{"router_score": "sigmoid", "norm_eps": 1e-05, "optimizer": "ademamix", "beta1": 0.9}
Below are experts of layer 3 (counted from 0) of a mixture-of-experts language model. Rows are named router (the router's row for the expert), up (a neuron's input weights, with its number), down (a neuron's output weights, with its number) and show model dimensions 112-167. Each number is 128 + 32 x the weight over its row's rms, rounded and kept within 0 to 255.
After each expert's rows: "mostly gets" lists some tokens that are sent to it at least half of the time; "comes after" lists some tokens at least twice as common just before its tokens as in all text. This comes from a sample of Wikipedia text that the model never trained on. Tokens count by the router's weight.

# expert 15
router [108 197 135 140 128 122 126 158  42 149  69 139 122 151 119 144 106 125 124  89 199 116 109  59 174 105 149 141 124 100 136 149 133 103 221 140 137 159 118 115 100 125 121 129 142 135 101 114 195 101 143 136 105 194 103  65]
up34 [139 151  48 139 128 122 137 133 106 155 153 174 119 121 134 154 158 108 182 223 150 144 140 108 132 131  89 147  50 117  99 193  97  85 143 146 118 123 166  88 120 125 152 162  93  46 112 111 158 128 126 163 130 139 155 171]
down34 [111 128 184  99 165  88 184 146 171 117 121  93 115 136 156 194  40 113  66 124  94 155 124 101  89 148 105 138 143 174 130 101 184 160 136 166 180 179 134 145 102 137 152 139 120 152 117 157 149 152 132 142 148 123 140 126]
up35 [145 121 154 166 122 140 129 133 207  65  88 176 136 106  94 113 171 144  65 171 119 130 112 104 117 174  98  90  58 122 138 166 120 151 167 140 144  99 132 106 144 189  73 113 101 123  86 185  94 115  83 128 102 126 135 113]
down35 [100 119 109 149 120  84 128 150 155 141 119 206 145  95 140 108 134 137  84 172  66 102  84 110 185 128  87 128  95 123 112 172 129 144 158 176 131 103 163 117 152 156 151 176 158 172 152 149 104 125  89 113 101 159 166 120]
up36 [140 161 158 115 132 159 100  98 168 162 142 151 159 122 108 180  93 160  62 110 132 157 183 115 109 160 123 117 112 172  93 210 158 103 121 110 119 149 153  91  89  60  23  97 138 112  92 168  92 159  81 138 128  96 142 138]
down36 [121  65 134 116 109  63 143  89 103 196 161 118 124  88  79  67 148  84 189 101  84 127 143 122 162 118 185 198 106 129 163  76 132 161 131  88 180 128 164 153 108  74 126 129 178 126 120 136 159 112 129  83 121 171 115 110]
up37 [115 128 188  59 161  90  57 164 106 159 108  90 140 102 109 132  54 132  93 103 123 130 199  81 106 185 157 135 134 154  86 131  89 136  98 139 128  87 131 115 156 126  46 186 158 131 118 142 209 129 149 101  89  92 119 144]
down37 [107 129 114 156 149 126 182 118 120  96 111 160  65 127 110 128  94 134 180 113  94 127  99 118 119 118 102 130 136 120 162 122 152 139 130 154 105 117 155 100 117 115 101 121 160 135 152  95 134  97  64 121 182 162 121 128]
up38 [129 149 107 142 152 164 102  80  92 147 150 140 167 128 125 132 180 160 138 140 147 151 134  88 161  81 173 104 116  93 161 117 110 136 167 164 113 148 119 175 116  48  82  96 199 141 197  98 188 119 193 117 161 149 119 121]
down38 [167 111 104 109 147 112 154 133 131 103 110 114 106 142 130 122  94 123 128 148 127  91  80  99 105 120 122 116 142 136  84 134 152 102 114 175 127  97 150  79  50 152 171 170  85 144 129 117 102 146 184  65  64 116 126 126]
up39 [152 131 173 140 123  80  65 202 108 138 132 164 110  91 122 166 132 155 165 128 127 115 114 134 111 109 133 143  88 124 148  96 157 162 124  72 143 121  95 139 134 119 118 175 157  85 126 101 103  93 142  93 133 128  83 133]
down39 [ 66 160 141 131 208 149 147  99 156 115  50 132 132 123 174 103  79 153  76  87 143 105 123 174 116 116 151 125 145 129 118 100  90 136 128 103 134 111 143 115 130 146 157 106 168  74  95 173 110 125 126  97  91 171  87  96]
mostly gets: "-", "|", "\n", "==", " \"", "==="
comes after: "\n", ".", ")", "==", "|", " ="

# expert 1
router [172 146 125  92 143 142 128 154 178 125 162 176 105 127 132  96 102 163  65 148 173 169 137  42 109 165 109 169 107 143 126 103 101 108 136 125 113  60 103 157 138 125  87 105 131 131 168 127 158 141 112 101 109 118 149 156]
up0 [ 73 137 122 115 158 122  99 124 109 118  99  97 104 128 118 129  88  95 124 154 155 131 139 136 148 130 169 124 184 129 149 115 114 167 142  83  90 119 167 129 171 168 136 166 144 119 170  89 109 133 145 152 144 102 136 112]
down0 [151 143 170 123 173 158  78 177 144 100 123  90 119 170 129 153 162 107 157 147 138 103 104 138  90 101  67 127 167 107 163 110 111 137 104  96 163 110 151 152 143  94 131  81 205 129 118 117 114 117  68 157 141 127 150 164]
up1 [136 138 126 163 116 116 120 178 152 122  83 148 152 146  86 110 164 138 171 157 110  96 148 138  81 104 102  75 160 173  79 166 109 124 170 123 115  97 182  50 135 195  95  73 147 118 153 122 159 174 187 119 192 140  97 112]
down1 [160 154 150 124 133 157 146 112 111 130  99 139  97 132  81 112 173 109 148 119 124 135 112 120 100 101 114 134  81 131  96 121 132  93 127  89 150 179 167 222 123 176 102 138  66 147  92 181 174  82  92 204 124  67  89  93]
up2 [157 108 134  61 107 167  88 164 132 124 203 134 118 155  39 158 146 140  96 130 123  96  84 126 168  60 149 128 189 120 126 137 149  81 187 137 176 110 146 164 151 154 100 107  83 127  79  80 143 113 147 142 121 166 128 122]
down2 [120 119  95 120 165 127  93 132 125  80 108 167 173 136 131 116 108 120 117 136 119 130 102  94 101  94 163 124 179 224 106 141  24 140 124 126  77 158 148  80 129 139 133 142 123 171 184  78 119 146 129 100  89 150 142 183]
up3 [160  71 171  74 133 191 132 139 123  96 189 146 137 137 138 125 102 181 201 112 194 163 163  66 105 122 105  85 138 138 112 150  96  80 164 117 154 154  96 131 157 126  92 114 128 187  81 111 157 174 140 151 202  92 125 117]
down3 [ 71 116 138 114 133 129 115 162 174  74 133 136 116 134 132 199 118 140 132 178 157 127 113 112 129 122 110 145 136 174 119 118 102  82 112 143 146 125 169  86 118 152 154 185  96 155  88 108  98 137 174 118 159  91 151 173]
up4 [182 131 158  61  95 133 123  94  98 106 134 110 156  48  94  96 109 125  90 118 145  50 151  60 141 173 124 130 150 132 119 103 141  58  91 172  81 116 133  91 152 180  80 108 184 151 165  95  73 134  96  94 134 174  69 147]
down4 [ 99 123 122 129 161 103 143 146 104  79 138 122  98 149 131 147 151 170 144 167  96 159 126 137 115  53 153 108 130 154 173  74  77 139  94  91 143 124 137 141  94 131 153 172 109  98 167 168 146 106 119 254  84 130 146  82]
up5 [156 153 177  83 157  86 107 154 136 155 162 143 170 113 138  95 196  79 124 130 146 141 154  33 104 162 122 124 195  97 126 136 137 130 105 151 128 134 155 135 138  77 126 122 183  97 132  97 122 161 129 160  98 198  65 117]
down5 [ 82  53 133 135 188 126 150 149  81 140 140 197 135 154 152 102  71 120 112 135  74 162 124 174 109 147 140 165  93 117 120 119 149  77 166 101 154 121 158 128 112 122 109 177 130  81  95 147 183 134 165 149 152 145 163 116]
mostly gets: " ", " t", " c", " m", " f", " l"
comes after: " a", " the", " to", " and", " f", " m"

# expert 12
router [159 153  98 118 143  94  76 180  97 128 176 171 156  47  84 133 121  73 155 132 103 123 162  92 136 152 227 121 132 125  95  90  67 122 110 105 100 163  90  96 109 117 125 152 113 111 149 155 175 157 131 160 101 123 145 155]
up6 [116  75 116 120  94 144  99 194 121 169 138 133 198  91 104  86 175 191 104  45 126  87 123 100 101 197 102 159 118  98 143 115 176  81  82 134 122  93 157 159 113 117  80 126 141 133 145  59 154 147 122 112 186 116 114 134]
down6 [181 155  76 112 129 122 104 111  92  92 127 100 126  80 107 121 170 176  70  76 134 149  74 192 117 175 135 155  94 146 127 127 189 163 127 105 156  96 144 174 148 129 112 130 160 142 100 175 114 142 149 114 145 139  69  62]
up7 [145 114 173  99 107 141 110 123 194 131  47 150  75 129 125 132  94  80  15 125 114 184 164 119 145 143 193 178 133 169 175  89 108 141 123 140 113 197  81 105 112 121 144 192  65 101 155 130 156  84 133 121 145 111  75 133]
down7 [148 142 148 125 176 162 114 111 123  72 109 101 155 156 140 165 114 163 173 105 105  83 131 170 121 171 154  94  84 120 167 139 151 159 170  88 115  94  56  65  89 163 122 127 149 185  85 139 124 117 125  91 128 148 103 161]
up8 [100 150 174 146 138 112 146 124 147 189 175 130 135 154 103 175 130 142 141 116 152  93  61  69 121  96 116 103 116 221 112 116 172 133 108 115 121  69 117  92 128 108  89  72 113 132  96 122 159 194  98 111 161 157 139  95]
down8 [ 93  98 115 112 137 140 130 137 103 148 109 136 127 146  95 178 151 172  92  89 127 151 120 132 122 104 145 115  91 123  96  53 105 131 165 139 135 132  81 104 172 113 179 154 167 108 183 130 148 181 145 126 130  92 103 106]
up9 [150 125  89 104 172 186 100 136 105  69 171 159 137  82 144  89 132 111  81 181 129 113  88 117  88 134 118 167 190 134 121 150 124 177 111 113 101 112 102 137 135 157 116 160  58  80 101 153 115 150 126 117 132 114 197 162]
down9 [ 84 124  72  75 139 151 134 135 152 153 159 164 147  36 141 133 130  83 139 157 204 123 138  99 142 171 145 154 114 142 100  69 119 125 140 180  80 132  96  99 154 124 123 111 131 132 178  99 105 165 129 133 109  75 121  90]
up10 [132  84 113 184 140 216  93 148 111  66 108 175 117 115 161 164 187  88 124 120 179  99  61  40 130 136 126 153 121 153 168  75 169 118 172 151 138 174 134 115  68 140 129 104 104 120 178 175 138 103  72 132  99 116 169 130]
down10 [125 107 129 166 138 116 172 135 144  79 141 145 154  99 102 124 139 133 136 131  69 138 117 137 152  87 152  85 131 117 130 111 140 112 167 133 133 175 181 110  97 140  89 145 190 116  95 148  63  86 101 173  99 117 143 148]
up11 [102 139 127 171 129 125 124 169 162 102 131 108  99  93 181 122 159 105 121  58 164 141 153 150  29 143  97 134 149 131 129 127 185 132 126  58 134 105 212 158 129 148 138 142 136 151 156 101 120 131 115 122 161 160 137 169]
down11 [131 129 135  76 136 124 130 118 139  73 163 136 121  98 113 117 177 137 155 167 106 161  79 129  82  92 129 131 152 138 141 142 104 116 150 163 153 121  72 109 124 175 116 161 183  66 110 141 104 116 104 111 137 104  97 126]
mostly gets: ".", "–", "′", " +", "0", " ."
comes after: "–", " 1", ".", " 2", " 3", " 0"

# expert 7
router [137 122 134 149 168 150 106 112  81 112 150 105 203 124 150 112  99  89  84 119  99 108 108 122 136 101 124 183  99 114 136 148 119 137  89 152 114 136 130 133  80  75  86 150  72  90 127 149 145 167 125 116 177 112 137 130]
up0 [144 130 152  94  83 188 107 165 107 122 108 140 163 141 108 122 106  67 110 181 131 140 135  65  99 131  90  98 118 143  72  91 133  93 130  87 122 103 144 158 157 188 141 155 169 134 204  43 118 138  51 124  64 112 138 156]
down0 [138 158 137 166 154 119  81  39 109 104  80 137 151 136 107 103 152 172  96  98 146 124 170 143 151 137  83  82 172 162 157 112 158 120 127 183 164 159  93  96 153 125 117 178 120 118 116 196  90  97 130 225 138 195 125 115]
up1 [128 155 190  97 209 153 113 141 153  87 115 113 111 108 112 148  89 127  80 172 119 132 129 136 123 115 112 120 104 178 125  98 141 170 111  56 123 119 101 138  93 162  64 120 150 188 152  99 108 135 151 145  65 118 110 102]
down1 [101 112 151 137 173 114 136  81  67 115 154 123 148 122 145 105 143 118 114  49 119 108 115 166  93 152 116 121 106 143  94  81 161 150 124  79 162 144 109 121 119 130 170 132 154  72 131 129  41 125  60  98 127  76 169 113]
up2 [146 120 172 141 152 183 102 151 193 150 105 156 109 160 139 103 137 162 139 126 147 139 129 145  56  88 179 114 151  88 114  63 134 111 221  52 130 124 142 157  73  69 159 144  88 163  98 112  86 100 148 162  75 151 103  94]
down2 [213 145 153 152 146 112  89 158 138 123 162 111 159 128 102  85 126 160 119  55 153  96 155 148 117  72 164 104 102 135 123 118 146 182 125  97 119 128 182 140  32 122 180 171 186 180  94 141 134  94 128 128  75 124 110 127]
up3 [182  85 158 135 115 157 145 116 193 137 134 105 102 172 103 109 151 119 142 146 198 111 100 168 152 106 168 213  39  84 150 120 113 104 123  94 125 177 156 107 129  84 129  33 146 143 138 120 133 118  88 109  81  76 161 116]
down3 [134 116 136 129 146 122 109 131 135 118 145  69 126  97 131  56 129  92 120 123 152 119 128 163 117  93 158 164 100  84 177  86  95 209 133 156 156 181 135 174 153 155 149  94 143 159 113 160  81 186 121  73 169 122 160 155]
up4 [137 123 125  93 112 130 106 170 124 120 130 172 114 114  87 147 152 145 122 146 182  95 129 124 135 154 107 137  98  86 133 174 101 148 110  63 118  82 133 103 129 134  90 122  99 165 133 122 124  93 145 106 121  95 118 127]
down4 [180 126 166 144  84 114  72 140 159 145 103 138 133  95 126 153 116 140  88 126 128 191 134 124 101 153 129 106  91 123 146  91 167 127 172 120 121 130 137  86 151 127  83 104 218 130 145 125 139 104 120 170 176 152 134 109]
up5 [166  99 184 182 128 137 135 135 150  82 125 127 179 135 108 107 114 161  91 123 208 113 108 158 180 130 140  60  79  69  79 151 171  55 181 123 124 139 141 135  90 179 124 135 108 123  96 104 105  66 131 124  60 101 133 127]
down5 [111  58 122 164 171 141 151  93 145 119 107 120 163 132 115 170 123 187 117  85  98 162 181 152 122 196 150 121  87 101 106 134 104 223 143 191 173 117 190 169 121  93 141  97 187 107 157 138 144 102 109  68 137 114 176 149]
mostly gets: " K", " F", " J", " W", " L", " T"
comes after: ",", " the", "-", ":", " of", "|"

# expert 13
router [225 183  98 120 123 132 142 134 147 111 143  93 146 203 128  83 163 153 121 149 190 123 193 126 126 101 150 144 135 193  89 136  72 132 136 102 140  88 124 111 113 148  94 121  56  66 127  95 140 124 149  94  76 176 127 121]
up34 [156  82 176 196 148 149 166 159 126 146 124 151 131 137 166 132 142  83 120 115 144 138  78 117 186 159 108 108 117 138 167 205 141 171 111 129 115 123 165  41 175 102  39 177 112 118 115 142 162 138 169  81 187 146 146 134]
down34 [124 117 178 149 175 146 118 115  77 114 120 111 121  89  90 149  79 163  97 124 121 181 112 114 124 131 103 118 143 131 109 111  99  99  93 111 143 135 110 127 212 134 153 155 174 185 127 122 132 143 102 109 157 112 182 111]
up35 [175 134 135  93 131 122 156 144 111 145 140 118  87 112  63 100 142 146 177 134 209 111 188  14 122 182 160 128  59 152 155 136 102 167 140 138 124 115 116 158 169 140  85 154 121  69 170 129 132 152 143 137 150 131 140 124]
down35 [156 129 187 130 144  99 147 113 124 167  71  83 109 204 155 102 162 147  98 141 194 167 129 156 185 151 138  98 133 113 101 131  85  95  74 122 155 134 114 137 151 161 155 103 176 132  72 106  77  90 125 130  82  98 126  70]
up36 [158 141  88 113 125 189 121 103  78 167 180 139 134 124 141 105 165 148 149 128 153 172 163  65 145 146 170 124 133 169 152 136 154  87 173 145 118  59 177 161 115 113 154 113 171 157 171  76 150 168 131 144 157 113 143 171]
down36 [127 123 151 159 129 152 168 170 109 135 107 131 129 209 133 162 158 198 157 135  73 128 112  79 149 130 145 147 160 163  89 120 137 138 117 114 136 119 134 114  94 165 149 152 160 144 106 121 153 125 143 163 111 134  50 146]
up37 [145 132 122 107  80 134 123 212 103  97 123 145 127 103 108 105  61 146 137 132 140  77 112 119 149 122 189 152 132 144 173  86 171  81 144 170 113 130 101 132 119 140 162 122 164  51 146 146 151 144 132 130 162 108 131 102]
down37 [100 171 106 179  98  82 215 128 146 111  66 153 178 145 203 146 141 145 165  87 105 114 111 120 125 150 227 102 187 164 164 171 164 188 122 117 142  91 102 107 152  78 115 127 166 113 141 177 138 104  80 141 106 133 106 142]
up38 [136 130 154 166 160 202 130 154  96 110 129 138 130 125 186 127 134  94 103 140 210 132  81  75 111  94 153  91 120  81 152 102 174 140 183 130  93 116 154  63 133 165 147 173 125  97 117 167 128  79 102 183 175 109 156  96]
down38 [103 142 179  91 141 135 236  84  87 116 183 141 135  98 139 146 117 156 100 166 146 119  93 178 200 136 122 152  99 144 116 157 152 134 213 144  97 214 107 160  90  64 150 109 110 160 148 128 102  96 143  93 118 126  74 127]
up39 [ 83  83 138 197 151 121 120 152 145 175  91 164 141 137 169 108  91 104 125 136 151  84  99 120 152 180  90 149 134 146 175 164  86 188 123  96 117 124  38  91  94 148 102 116 189  82 137  89 145 111 136 183 133 139 112 120]
down39 [ 98  74 205 102 101 158  60 163 135 128 165 139 160 174 150 122 127  91 135  74 123 121 124 204 146 168  99 114 121 132 165 131 163 167 152 144 115 110 109 141 159 126 142 110 128 153 137 114 160 127 119 224  89 133 186 178]
mostly gets: " |", "\n", ";", " —;", ");", "|---|---|---|---|---|---|"
comes after: "\n", " |", " ", ".", ")", " 0"

# expert 4
router [198 143 155  83 102  95  82 142  67  94 161 115 161 108  52 123 122 107 130  93 163  93 142 115 139 167 172 141 103 151 116  83 174 115 157 152  80 169  72 101 107 103  87 140 154 104 127 118 155 131 130 139 124 100 158 183]
up6 [194  37 126 132 125 137 116 137 135 104 135 129 135 148 105 131 135 117  94 166 180  99  94 121 186 160 102 127  85  94 169 124  75  90 130 109  92 120 119  89 109  80 106  90 139 142 130 125 154  56  71 122 110 190 148 124]
down6 [119  88 118 142 145 150 138  97  96 150 129 102 194  79 154 124 115  95 153 165 114 116 135 132 101  85 153 122 187 105  89  81 109 100  96 122  99  79 128  83  46 164 157 115 181 117  69 118 155 128 131 104 132 105 149 150]
up7 [117 165 169 210 159 174 161 182 173 132 154 110  71 159 116  85 171 121  96 186 114 168 159  94 170 196 134 165 168 187 141 206  75 129 155 116 150 123 131  63 146  90  61  95  67 113 139 136 141  75 122  75 106 191 123 106]
down7 [133 107  95 201 170 164 221 105 108  83 103 146 140 142 102 151 105  95 108 121 146 134 117 128 141  67 114 166 145 135 153 165 114 126 132 111 150 139 192 130 132 134 206 118  91 110  98 149 144  89 138  63 117  91 109 133]
up8 [118 103 151 152 105 183 102 197 101 141 121 152 116 101 104 112 165 160 102 105 126 121 136 101 156  59 142 196 160 212 118 187 163 122 129 103 124 129 109 161 162 106  87  96 145 120 167 171 167 129 159 118 129 173 123 111]
down8 [106 147 167  94  68 123  73 137 117 117 103 171 137 136 147  68 122  46 138 188 155 177  90 134 205 159  80 136  87 119 118 117 148 199 185 175 165 113 174 114 179 106 181 105 105 100 129 153 124 154 116 165  94  84 134 103]
up9 [125  95  72 149 166  86 138 148 125 127  95 117 106 130 141 116 128  93 145  91 161 136 117 112 143 152 133 153 125 108 161 164 121 145 112 117 155 154 113 144 152 166 132 141 102 159 135 106 138 122 147  90 138 126  83  26]
down9 [187  99 169 111 128 108 127 103 124 116 184 115 113 117 179 117 155 129  67 200 121  88 145 165 122 100 168 136 107 139 123 113 113 135 148 148 216 161 185 124 122 163 127 171  73  69  64 152 156 117 180 154  90 155 149 153]
up10 [102  92 107 156 124 141 133 144 121  43 158  81 135 152 156  64 103  83  99 134 182 112 118 130  65 182 140 114 132 123 106 164 105 154 114 120 141 128 117 119 150  90  95 136 117 120  70 134 128 127 101  83 111 164 137 119]
down10 [159 100 165 108 192 139  96 149 176 107 163 151 112 134 101 127 138 149 126  90 123 164 106 100 131 163 152 128  78  85 129  93 123 139 175 136 116 116 133 148 136 147 132 154  91  96 144 147  93 136  89 100 145 159 100 142]
up11 [166 176 106 155 120 156  74 185 112 131 177 139 187 111 126 158 141 178 209 141 155  92 116 171 178 132 145  96 116 155  84 131  60 106 176 133  93 171  66 138 186 157 100 146  87 117 141 165 148  88  98 135 153  88 165  87]
down11 [ 97 143 174 185  61 118 131 131 108 162  85  82  85 146 112 150 103 182 109 126 107 185 161 141 115  83 127 144 141 144 124 169 146 140 165 142  84 100 147 146 105 126 131  45 106 134 181 169 144 160 118 140 133 103 145 170]
mostly gets: " 0", " 3", " 1", " 2", "1", "2"
comes after: " |", "–", " (", "|", ".", ","

# expert 5
router [157 133 141 119 132 107 129 196 114  67 161 133 112 158 109 121 112 107 117  93 217 159 186 149 184 125 202 144 164 116  95 120 131 103 135 121 107 152 125 125 136  94 117 156  94 102 113  66 171  80 149 140 136 116 125 102]
up0 [114 135  70 170 165 118 153 146  88 100 152  97 115 138 129 117  92 161  99 111 152 118  60 122 170 132  68 180 172 106 160 151 123 150 141 156  45 111 137 116 110 165 110  99 167 155 181 147 150 129 148 100  98 121  80 102]
down0 [148 128 100  98  91 170 106 138 119 100 150 128 178 162 203 117 139  56 170 108 118 113 134 184 110 105  81 117 151 189 165 140 148 147 143 126 142 148 178  90  93 126 153 160  76  95 125 135 142  89  67  96 121 130 118 145]
up1 [ 65 112 208 111 117  83 188 181 108  87  94  83 170 109 126 126 155 140 113 129 148 101 125 116 122 153 163 110 134 150 115 185  96 150  99 197  84 165 115  93 114 137 136 162 137 130 155 112 135  99 135 149 159 133 133 161]
down1 [133 110 189 104  93 194  84 162 123 128 139 114 100 147 152  99 167 172 142 112  94 134 170 151 167 107 157 132 106 184  82 114 128 133 188 209  91 128 140 169  81 142 122 172 131 134  95 121  76 179 113 150 134 176 115 120]
up2 [ 73 169  93 170 147 124 137 178 148 152 176 142 103 118  97 108 120  94  56  80 111 181 222 128  96 134 108 119 183 175 123 151 136 135 163 127 114 148 111 122  81 133 150 120 126  91  89 135  71 117 161 149 145  91  46 107]
down2 [104 136 115 110 143  87 121 119 148 126 125 146 111 116 165 105 121 110 154 155 132 108 108 112  73 171 150 202 139  59 174 158  91 114 136  89  90  86  74 105  75 154 128  59 138  84 100 148  75 102 168 159 139 179  93  76]
up3 [145  91 141 134 136 141 114  87  88 105 153 137 118  79 109 126 150 124 116 153  44  44 172 103 168 143 111 177 151 122 152 121  85 193  82 143  76 163 143  88 118 112  71 162 146 101 162 123 147 199 164 141  96 102  93 159]
down3 [108 105 150  95 157 143 164  82  98 107 112  94 134 130 147 159 206  70 150 143 142 143 136 135 123 109 121 162 107 186 167 105 125 124 102  98 104 127 145 162 127  95  48 130 179  89 129  95 102 140  68 156 155 147 169 134]
up4 [152 148  71 195 127 106 118 160 122  33  99  96 108  87  75 149  91 146  95 102 148 146 127 148 126 125  80 184 153  80 115 111  98 147 149  55 124 118  92 144 213 135 155 154 100 197 121 116 158 110 137  95 157 103 104 133]
down4 [129  91 131 123 140 100 121 123 138 162 146 102 136 139 186 137 132 140 119 130 140 128 136 115 144 120  73 104 103 117 147 179  93 178 157  83 141 116  95 135 174  75 104 150  97  57  82 149  99 166 113 169 141 156 148 124]
up5 [177 127 112 163 179 137 112 160 130  91 108 136 137 150 109 141 166  98  92 104 158 130  99 114 126 119  71 162 116 109 177 146 108 116  10 172  91 172  93 103 124 157 134  89 134 142 137  99 145 146  79 152 103 140 126 132]
down5 [ 89 104 109 135 122 132  93 172 136 130 140 127 110 183 160  94 116 130 135 152 135 148 142 171 155 146  53 156 130  96 147 131  75 100 100 114 124 131 141 132 143 150 156 166 120 137  62 109 119 176  85  82 124 122 115  74]
mostly gets: " of", " the", " The", "The", " his", " its"
comes after: " of", ".", " in", " for", " to", " with"

# expert 10
router [138 120 130 131 127 136 111 157 191 152 143 136 138 138  78 105  98 126 125 130 151 119 102  83 139 150 171  99 117 150 149 169 147 112 127 166  84 177  95  65 111  90 122 115 143 107 154 189 206  96 152 117 148 124 124 113]
up0 [ 99 100 148 157 169 146 123 174 108 105 120 159 142 144  63  79  66 150  92 151 150 106  91 113 126 143 105 207 125 160 112 122 101 100 114 142 156 108  99 136  70  93 105 114 136 147 110 103 117 131 169 155  50 174 106 181]
down0 [ 88 170  93 142 143 163  58 158 115 107 117 101 202 115 127 101 178 123 164  93 144 102  76 125 109 184 129 134 158 123 144 122  61  63 108 145 167 136 110  87 188 112 177 183 115 129 142 162  81  74 149 189 180 146 152 129]
up1 [149 169 136 150 127  98 134 169 150 161 131 202 126 132 135 142 119 102  98 149 128 172 112 132 109 111 116  79 143 118 199 154 169 162 116 120 106 173 156 170 156 127 117 107 129  46 197 118 132 126 114 188 133 162 164 114]
down1 [142 155 104 106 170  84 116 138 126 146  76  88 130 148 162 174 124  94 150 123 126  67  86 120  95  96 157 176 102 123  79 132  95 124 131  90 104  90 106  78 118  86  69 121  93 119 150 134 183  83 116  81 113 117  97 163]
up2 [169 119  85  95  79 178  99 147 144 105 117 136 118 158  96  96 184 109 158 155 105  78 153 108 105  98 132 122  94 136  86 100 142 139 107 168 150 167  98  92 116 182 156 105 130 135 164 150 115 141 141 153 125 168 148 181]
down2 [ 80 108 177 102  99 174 152 131  81  64 152 109 108 112 109 124 136 139 170 125 133 132 156  82 206 122 144 101 119  87 112 174  91  88 174 130 204 144 101  91 106 112 197 104 118 129 145 129 142 112 165 155 173 155 150 112]
up3 [112 200 110 200 178  45  98 140 116  76 142 147 135  68 141  84 116 118  98 136 149 126 133 117 119 105 134 142  63  96  76 117 165 163 134 127 150 121 147 107 137 117 142  81 137 202 121 176 195 123  97 123  87 147 118 101]
down3 [ 75 122 164 129 166 109 107 146 135 145 200 107  96 135 151  97 156  90 200 138 136  68 101  84 122 160 104 155  98 132 146 138  88 163 160 126  88 147 144 176  97 107 109 171 110 143 119 132 162  82 177  62 145 149 126 173]
up4 [180 151 156  77 134 128  64 147 163 109 111 116 196 111  65 127  83 119 117 136 137  40 129 106 188 166 154 121 149 142 122  87 138  91 118 161  99  96 110 145 102  75 114 119 120  89 105 109 159 130 132 157 132  85  92 146]
down4 [114 178 137 173 111 136 100  93 138 160 131 112 139 148 139 215 154 146 125 107 187 111  80 157 140 112 187 122 112 132 157 179  85  95 157 141 151  84  64 113 100 107 134 176 123 112 109 135 125 210  95  87 134 103  43  85]
up5 [204 125  89 151 125  97  73 147 118 144 152  80 101 135 103 132  38 103 141 129 137 156 129 124 109 114 121 140 163 147 116 155  96 162 166 102 102 134 153  69 132 123 136 135  94 111 173 167 155 194  89 126 109  22 113 129]
down5 [117 102  89 112  88 140 106 113  89 137 129 114 124  75 105 124 103 159 131  95 141 118  84  90 156 132 134 120  98 111 134 190 170 105 200 132 174 144 111 144  70 125 156  96 165  89 118 138  96  99 115 128 155 147 115  59]
mostly gets: " American", " film", " inter", " album", " family", " species"
comes after: "-", " the", " a", " his", "'s", " and"